From a checkpoint of a small mixture-of-experts model trained on Wikipedia: 64 SwiGLU neurons an expert, 506M tokens.
Below are experts of layer 3 (counted from 0) of a mixture-of-experts language model. Rows are named router (the router's row for the expert) and show model dimensions 0-223. Each number is 128 + 24 x the weight over its row's rms, rounded and kept within 0 to 255. Numbers have three digits each.
After each expert's rows: "mostly gets" lists some tokens that are sent to it at least half of the time; "comes before" lists some tokens at least twice as common just after its tokens as in all text. This comes from a sample of Wikipedia text that the model never trained on. Tokens count by the router's weight.

# expert 28
router:157103099116098145114086133112142159124122121130142130137115158107124157183147124172130132147096112100103143152097141151154129116136128134167096128131175108116153144102096096092089140110158124168124145111082125154118109145134128106077150182137102165146151121154104182141124124104112112171110126122130167092105149141101118173126120140121137141179118107153132118177136112100112119143128118163125070134144121132081122153125130105130149140160134104114088118101113092115125106150132129081130100111122160171148130128088122161151109104105156133096174073168139108151074141100111131137104160169150103119157134151130081134097157135154105122119157132113105113108131142119128110111152
mostly gets: "5", " 3", " 0", " 6", " 4", " 10"
comes before: " |", "7", "8", "5", "3", "2"

# expert 44
router:100121133147146139120103089153149131140133115102111171168111153143133146152115130128159123096102151134121162131124124113115123108130120123128152144161095116112143086153182128163163138107130164157136142123150103164115127129116145095109149098120106109144100157095105084120165130146123167135166149133124158124114100122123120107153109134108124133139179108103139137164152173118167141148102135133138113142128145095151141141106129125114088151115117109181170144099145139111089137126122175179127096146111117137189092205142121104141075105110101138127175150110103078111125143139154092118097140121113150085120082088094153145140112120153113118105136124134149096087136080143163116120108
mostly gets: ",", " and", "e,", "s,", " or", "),"
comes before: " and", " the", " he", " which", " but", " a"

# expert 30
router:138113092143137159111118082151161160161123102154183161155121149119123159130113136159140139083152152127139178128130112150158161167142153149142129148125101103137124139105138136131129124069096166156101141090122119153178135124138091189149148122097167102129158140141128179118116138146148121176096110177122152156102138091109126104138138175140139107139140091122136142128120086118089109123128132150126133110117112112116105073160116112083121135112133152104093111105117133096128164153151107121129131118154136146156158141120132123142102098122176157126104115157125139117128137153146102097131053144145148125140123098125171117125100099130095105157096126114146132099084125121166174120121
mostly gets: "\n", "==", "===", " ==", " ===", "8)"
comes before: "|", "-", "\n", "==", "The", "==="

# expert 32
router:120122162104074153127174138137130133167142178113131118126108136102131130139138168122103102126111165118108104121134089160150131171144173141114124133070124127137164170152146103148140140112131107141168082135105162105112127095151106095142118151156155102153115155165080142100144119132145111137081097112098119167130095144108154164142101124107163114097159085170102134092124087146123152163100139154093132142143105155128133142115133147154132118139121104172145146167107139093119141112123111084111175115098122092183134105107116127110107133141129140166102123104102134108120124151101139137145150089126112128100171123147116110150099136128114122122091085129091148131164129127187096128135
mostly gets: " work", " season", " album", " It", " art", "ition"
comes before: "s", "ed", " of", "ing", ".", "ure"

# expert 49
router:148114114134130128124130091098142123127166108125117088162144107113143117103107143135133110162133140118079128112146107123112147141172149127165167094118111118176114100143135110118137122161085134158125118116117181148128148136137135140139118076110106122142127100158095114162130143131118103142120130140084163115134139124108127130162124155107076108189095150108127119112155095153128127110165182159130157124118127102153111086166107156116135137098123138130141072156068127131190115103136144128102152142110127160087159111107130124083149137152124149074126115144102186121140108101117135141140111112178141114104129172135154159163090117152093149085105126102115123098132096130092133103139
mostly gets: "and", " over", " part", "ail", " 15", "ood"
comes before: ",", " of", "s", "ed", "y", "."

# expert 60
router:141182172112114170152126105121133133067153136149178162153134091134133142125125130093170127107177140110130101109095143140132147110144079143143070138091104134095121128104132136124169147088177156145177110102159123116114106130110148178131155130160113147149146141108105135149145103093141124116143156118129135130147141099147113102126109154128139143133132098114123103112074108106150129111124131130142139140150116151144076159116132104128127167176111159146133100101092112129144152135099133166134151150104156115094137089107127135154132122151139123150125131179121066121067158143115135114141133139104155127145104111145141102137155109162127156133156081116158112101089154139155161171138
mostly gets: " |", "}", " 0;", "|---|", "°N", ";"
comes before: "\n", " ", " 0", " 1", " 4", " 2"

# expert 54
router:108071128137166136096099159119132099131153136139151140134172126109110110169152160090107110098178097118132099164108153088111130112151143159145140130123098112150132157128100118138144142139165160130157136102166101158139131109095106122100131148094125117119106118126169153131121117129102118145089129112115092176149122145113112133125117125107104084103127140105097128144128136110118130128146151134141092167152075160141169092104152101119080112146111147127143136102101104110087132132119118109117115057170105155131197123113112172149107121103122168099136131093096131107100120132131146143080122090157119125149116087127132100138098074113129132134150145104105161170102152143131101146145
mostly gets: " of", ")", " by", " on", " with", " for"
comes before: " the", " a", " his", " their", " this", " H"

# expert 4
router:145138069130132118137102135132136133083110099151116083174116086133099107100097140100141101141128127118153101150122141109165132120138158116129095111115097116120092146146139100091110166101128163140131100150135127144107109127133112156162120134133119166132139177096120094146133159134116130144099083130114112145134094149151127134121124125137118085140119155099109136113190154152166146168121092126115128162134125135127131140141126157098094144097113092164093141152165117122165152126115108125117142156094185148102109120130128139126108160125112078161128120153095129120123170170144101175178080124120124155171129127134100093137138106083066138099135144125161141105153097090110128087105
mostly gets: ".", "s.", "es.", ").", "ed.", "a."
comes before: "\n", " The", " In", " He", " It", " She"

# expert 27
router:142102126147129123124108143130122111145152166107175100078151109171144109136148137118102122142160126117133124147100147135134050114165155108114148144115124112136156144090119145155127150142115132115091138111150078138137136132159114095092137103175167122098102152143139096122095100107102136086121118091135183110147078141134103140136102121118115148121129129127117115141139155089149089089121131126164165101138147099173143079109125107110122138144112113155177123117130120099119116071170130156092110150171141157109124153168159150145115138132128150129106160136129146126141131134118136131136185123108115136188101140107142100126125107151095165137097130118179131150098177125131134084162
mostly gets: " with", " had", " under", "ed", " through", " after"
comes before: " the", " a", " to", " his", " by", " in"

# expert 23
router:093120078135150157099153147128117088116116109151109155157123161167141156107123115160071115122155163129148122103094127137140131100108149122160155134122144140118134128123118122136153121128108140095111107154118077136147134153157103138170136114147122095066106130108118126117115070132130143126131181126110114150091166141118070121132138094158133118070108124121155157135140160104165098098149135102118147121162160163148124148157138118159123143104108149118118143141083092104133129126116094148128117141103129156151110167093134135115131154161135159140164127138105112128102121189142122073112112123119115150140087110154145131100118164111140173153108188167152126100154090104108095151149
mostly gets: " was", " is", " are", " were", " also", " had"
comes before: " a", " been", " not", " the", " in", " also"

# expert 20
router:087144109153138170112077143168157138159126114123111159087120123134142175132119128146078103148143110114148112148172165130070103119107091116131167105158136143156104128137103142136131131149114116141096172100176084171154097154125106119120165139135116126127074132119098102136131106113143113127162110123102100155125135122128141167098121095100126129192114158129098160119134131088128150128108139117171125114118146106140146126125149129130172131110126101135117133122073093125189123139156132133120181159146103107126170096081129148103134134180096136129161120134106112121115131145149151108155101151098117127107118131138134093128087141104109149133135156107083139132143116078093127118098
mostly gets: " was", " were", " have", " been", " has", " most"
comes before: " by", " to", " in", " as", " on", " with"

# expert 14
router:167082088122153095146078142154136110123069180128107149161110089157156093120142149183134107152102108106106103141146151140159128156141145133096125130079155123107140112099101122116147126131106139153122099110106135131177131152171122127103130114150120112147138076106147116133138140133140181149130106082112159133124146126114132086112125121118120149138177144117140152161141130112100174158158155065150145140123126136128146122095095129113136101163100139098151106134125091163142140074118104087124127133142131160136164155141137083129129148143180105141130121123123125107103096091142125110173121127137116140101137116120098119078121121169095086131101128135146136167131129130148126171165
mostly gets: "ine", " (1", " one", " (19", " two", " 6"
comes before: " |", ";", "7", "8", "6", "9"

# expert 57
router:080106100095159141137154131121139151125165195110142132145198128147142122114145121121119086107127129125175171141119159094168156117124105118132108175113127126111086117091110123153146145117120145122128163092110141137130142155186102134136143153086124105149154116077132110111111095090107123136110106098120119129114118125165114124104146121126155194124100076132146107174148082130096106145131114127156150139128117085111119131125141114088137143114150146108102104149156088115124163116124156093125156137133115135173109172092127140155113122141145082122152127145139117095115134131114150168116113139129101101130067100105093146149102112158131130131117120158117134123106080116160103155165
mostly gets: ")", "\"", "\n ", "\".", ").", " ="
comes before: " |", "\n", " -", " (", " •", " D"

# expert 17
router:133151198171125164123107134126144119110144138093140156118137162117147102121123145158100138143148114116145105120097110097176109173165143149133164106156110105173109103121105119159094119141099130152129094135139171124133126149123112129092117130157115114125132172135139109157110146118114139142108102154128130121144124163114141143097145135146113096087124159098098093152122077117111123158149122161102113130148091124142168127137097135172087118175100108142120133123116129119173074153085071089148135137134112095103121122149137112082140118107100117105150111193121111100135090094166124095148127108103141130150135132110135083113127124083126141141137163133082109137132084087113112097124
mostly gets: "ate", "ity", "ment", "ations", "ates", "ation"
comes before: " of", ":", " in", " and", " to", "."

# expert 39
router:164117113159114137154167107145175135165128163128091141121162130098168109081110143111141120148141127107133086086085117137126139154109142094143156130106107091111125142154099096143153138134127120135149177132145107143151113145133104095129167129106176092164141093128098085153144139091087132109100082130110149151150128159091128137094144161105118101167149148117121150107123111110105132125154085153134154149185106113104129141120145148145118164151111127109084097110144104117113078111113103126112131143104172139121150099135091117132151172122170162136144150112072119112125112141152124152160096137087159110126118129121125133149162149096118124146126127130129165139139144068161094108144
mostly gets: "°", " near", " south", "ai", " north", "i,"
comes before: " |", " the", " to", "),", "3", "5"

# expert 56
router:152130120144119141127127145150154122160110144151114151127118129113173057085103154108111137158115124114117083089122109133134155149108160097143128184084118092118162125128129095159162152143116128128138121127126112161116106163142114089125155111087148094160157117147123101137155130113093146144093110151100096116144147156096137090105093138130142085120152164127136143108139121110120148108157110111137155155156104120123148139148162148177135187106098109092103085116140113064107108149112113110141130166102109151098138091133102123160138170158152139132121138108107110103147116104143147163155167101113117071147165126110114154155139125130147158143112107102151155124136145085160104103116
mostly gets: " 197", " And", " 31", " appro", " March", " 196"
comes before: " |", "%", "4", "3", "9", "8"

# expert 45
router:146197134169141103100125124130098154135124106169130122133150122117130149109111148171144100146172116132138132112080173129115149141104148125139108115154156119160156120127069137170148124111111107098152094114113112157115144104097138152142156102104106123152186079203107163139123151164115145177125104137086120177134127117114119106131130111180101123140148162129099150111127170142116126158129138154127139148123109179126167119101101106109132124120114121104146109122129160119118133144160162148140118125115112089133124150100147131158174120143103124075140134162111147105137175091133087167124114122171168118136101094112131141136117098093169120106119128109147121149169137127125116137114
mostly gets: "ass", " wh", "ury", " cre", "|---|", "oth"
comes before: "-", "\n", "|", "od", "–19", "–1"

# expert 40
router:161136154076109162120151081080124103133111131148126101133157105137129138100138165118149121082114109128083119147163133121106143125151179138176096071147132124121093121167098114156139178159103132123176109173158138082125131112125105122093090110122089173137129131135106142134120119120150117092149104146131114152143090179151087114115149120130097116114176105125105160075123140140157137122121168120173102108106135125100117149140136113113128096129152109102137075146153147145155109144136138133149161070117086150116126129119160121141153126126136132113109133095121128141098129123112148163180124085146098139131122163097123144113103162135143169109128142120103171123133125126105155146112
mostly gets: "our", " part", "land", " work", " album", " art"
comes before: "s", "ic", ",", "ed", " of", "ing"

# expert 50
router:126110106098117080119157118176136125133159116153121180148176119087125179096083105120117157177135122153151147137152132150116146137090105127155108096114161124122087109160161137118155105101122143112143130126078085133118111147099146119097160132127105116156136089094112097094141152156123131104126110157101104116128176125124104094104105111169134122154160150100138101156074123100094142091109131162128102148131125097098137163104149141131136122160136142096111131113150089168152178146112143148107107107095130141117123114127139116155117127088136145120162109150103106120100119112123145107127111126138147128117116136126158147110131151099097153165159086154058138108093117109090105153119
mostly gets: " Mar", "–1", ".1", "°", "á", "–2"
comes before: " |", "%", "5", ")", "2", "1"

# expert 58
router:134116164107157123166139118087157094152139113124113083160141128113143143128120155116106141130074148162169107122131110158161148090148147140132145132103126128144095135153111115138151167144131158152072140154130136129155116133125120112119140078143147121127178146128118134151120121160092152125116139100128132091076141156110141123103159128123108126172109135120133099158092162111069107104144086142126146145147151159133144133178141116159139123098111138155125102143114147111130135129118121157141087129109156126106141134115110149158127138112169133168157136145138149106101119138130137140186138110115126144133162077182169126153155142103178144159120148121171157182151103153186074113102
mostly gets: " s", "ec", " As", " dec", " Fran", " Sec"
comes before: " a", " well", "k", " the", "ies", "ial"

# expert 62
router:155145154114173161150146146136154185130112076134125107110154079095140123099136134131159121178110145141143132153124132141134105173164145103121095130131140114186150092137113136143141115111139098133117087134114174140091150098137119146132139094147127121134066130137133123111130150101135181170148108117152126101147128111098142122107121170108081124117125127142108130149131139155180082097154128115153114101114103104144150170141112131151162105118099120156198109153155152140124089152115129116138148082131117137119160116121152124099092133105141138122149139106111095126122069106132120151120143137142092084145141091137174109152084144145108146098109155147106138152136147090113123094096
mostly gets: "son", "ith", " team", " man", " work", " other"
comes before: "s", ",", " of", ".", " and", "ed"

# expert 51
router:154120150101068130114179131097135109118098124149131143094123160153110162150109125098158124081131154159171132108122091125176115117174163091096098134127151144105116148141132094147140123073110180115153094137165188123106133120162126101144143111143185113157121101125117137107137118123130154139116110123125157153120110148112115104113124173165127118122118133154107128126128127113148110101087156148115136135120169166109132144121153136086149158104098136105097107154162132133145124162149126130074167167119135137112066116137121128121102144169128121077115102125136129088103119134079123110131146113121141096167137163120120123116084147122118150104157097127107132130132103176128126089164
mostly gets: " John", " year", " season", " album", " University", " film"
comes before: ",", " |", "s", ".", " of", "s,"

# expert 19
router:137130152136098133133121151135093084136160134092131119161094185154119140164145140122126110089123133148094112119121120097134154131151126110131118156086137108133128133166149129143125159140160124108120114117108071141120095159107155098104120137178122086154129143104119151084135126169113123127122124092131128095076134093162125127154111155105142089126129154157119097146125163078094138113109126101123166145140120101170137137114136065145132127166112120104132109154162124094081091118126135122119105160154166120123080151159095149147142147146102104111160112096156102141180178135149143142134113118133099125159156155084147164150126108112122159156124116094160143135097144117146103079136
mostly gets: " in", " to", " In", " at", " 198", " on"
comes before: " the", " 201", " 199", " a", " 200", " 198"

# expert 61
router:139139100133109135109182122131141101152086103109107122133148133094095156117115107134125124070113153146079153121136105175126167130129149120144163158074124113107143130153173122182136135139117165105143136155157147126159122140150112157135098120101138116147086137129166145091168087147084117177083118108093125148141149163154116127120100140108111131098160102124135143125125138091111105148157136119133116150146134145119129147134131137121113155162103108158104114145135173118140091106088079104112112093120124127157083136136101108101169106088142087100148135171085099126106090114118163127153146116101117144111136162116168125111092116129115133167114125155105172145107111097126146094126
mostly gets: "%", " United", " University", " City", " School", " South"
comes before: " of", ",", ".", " in", " and", ":"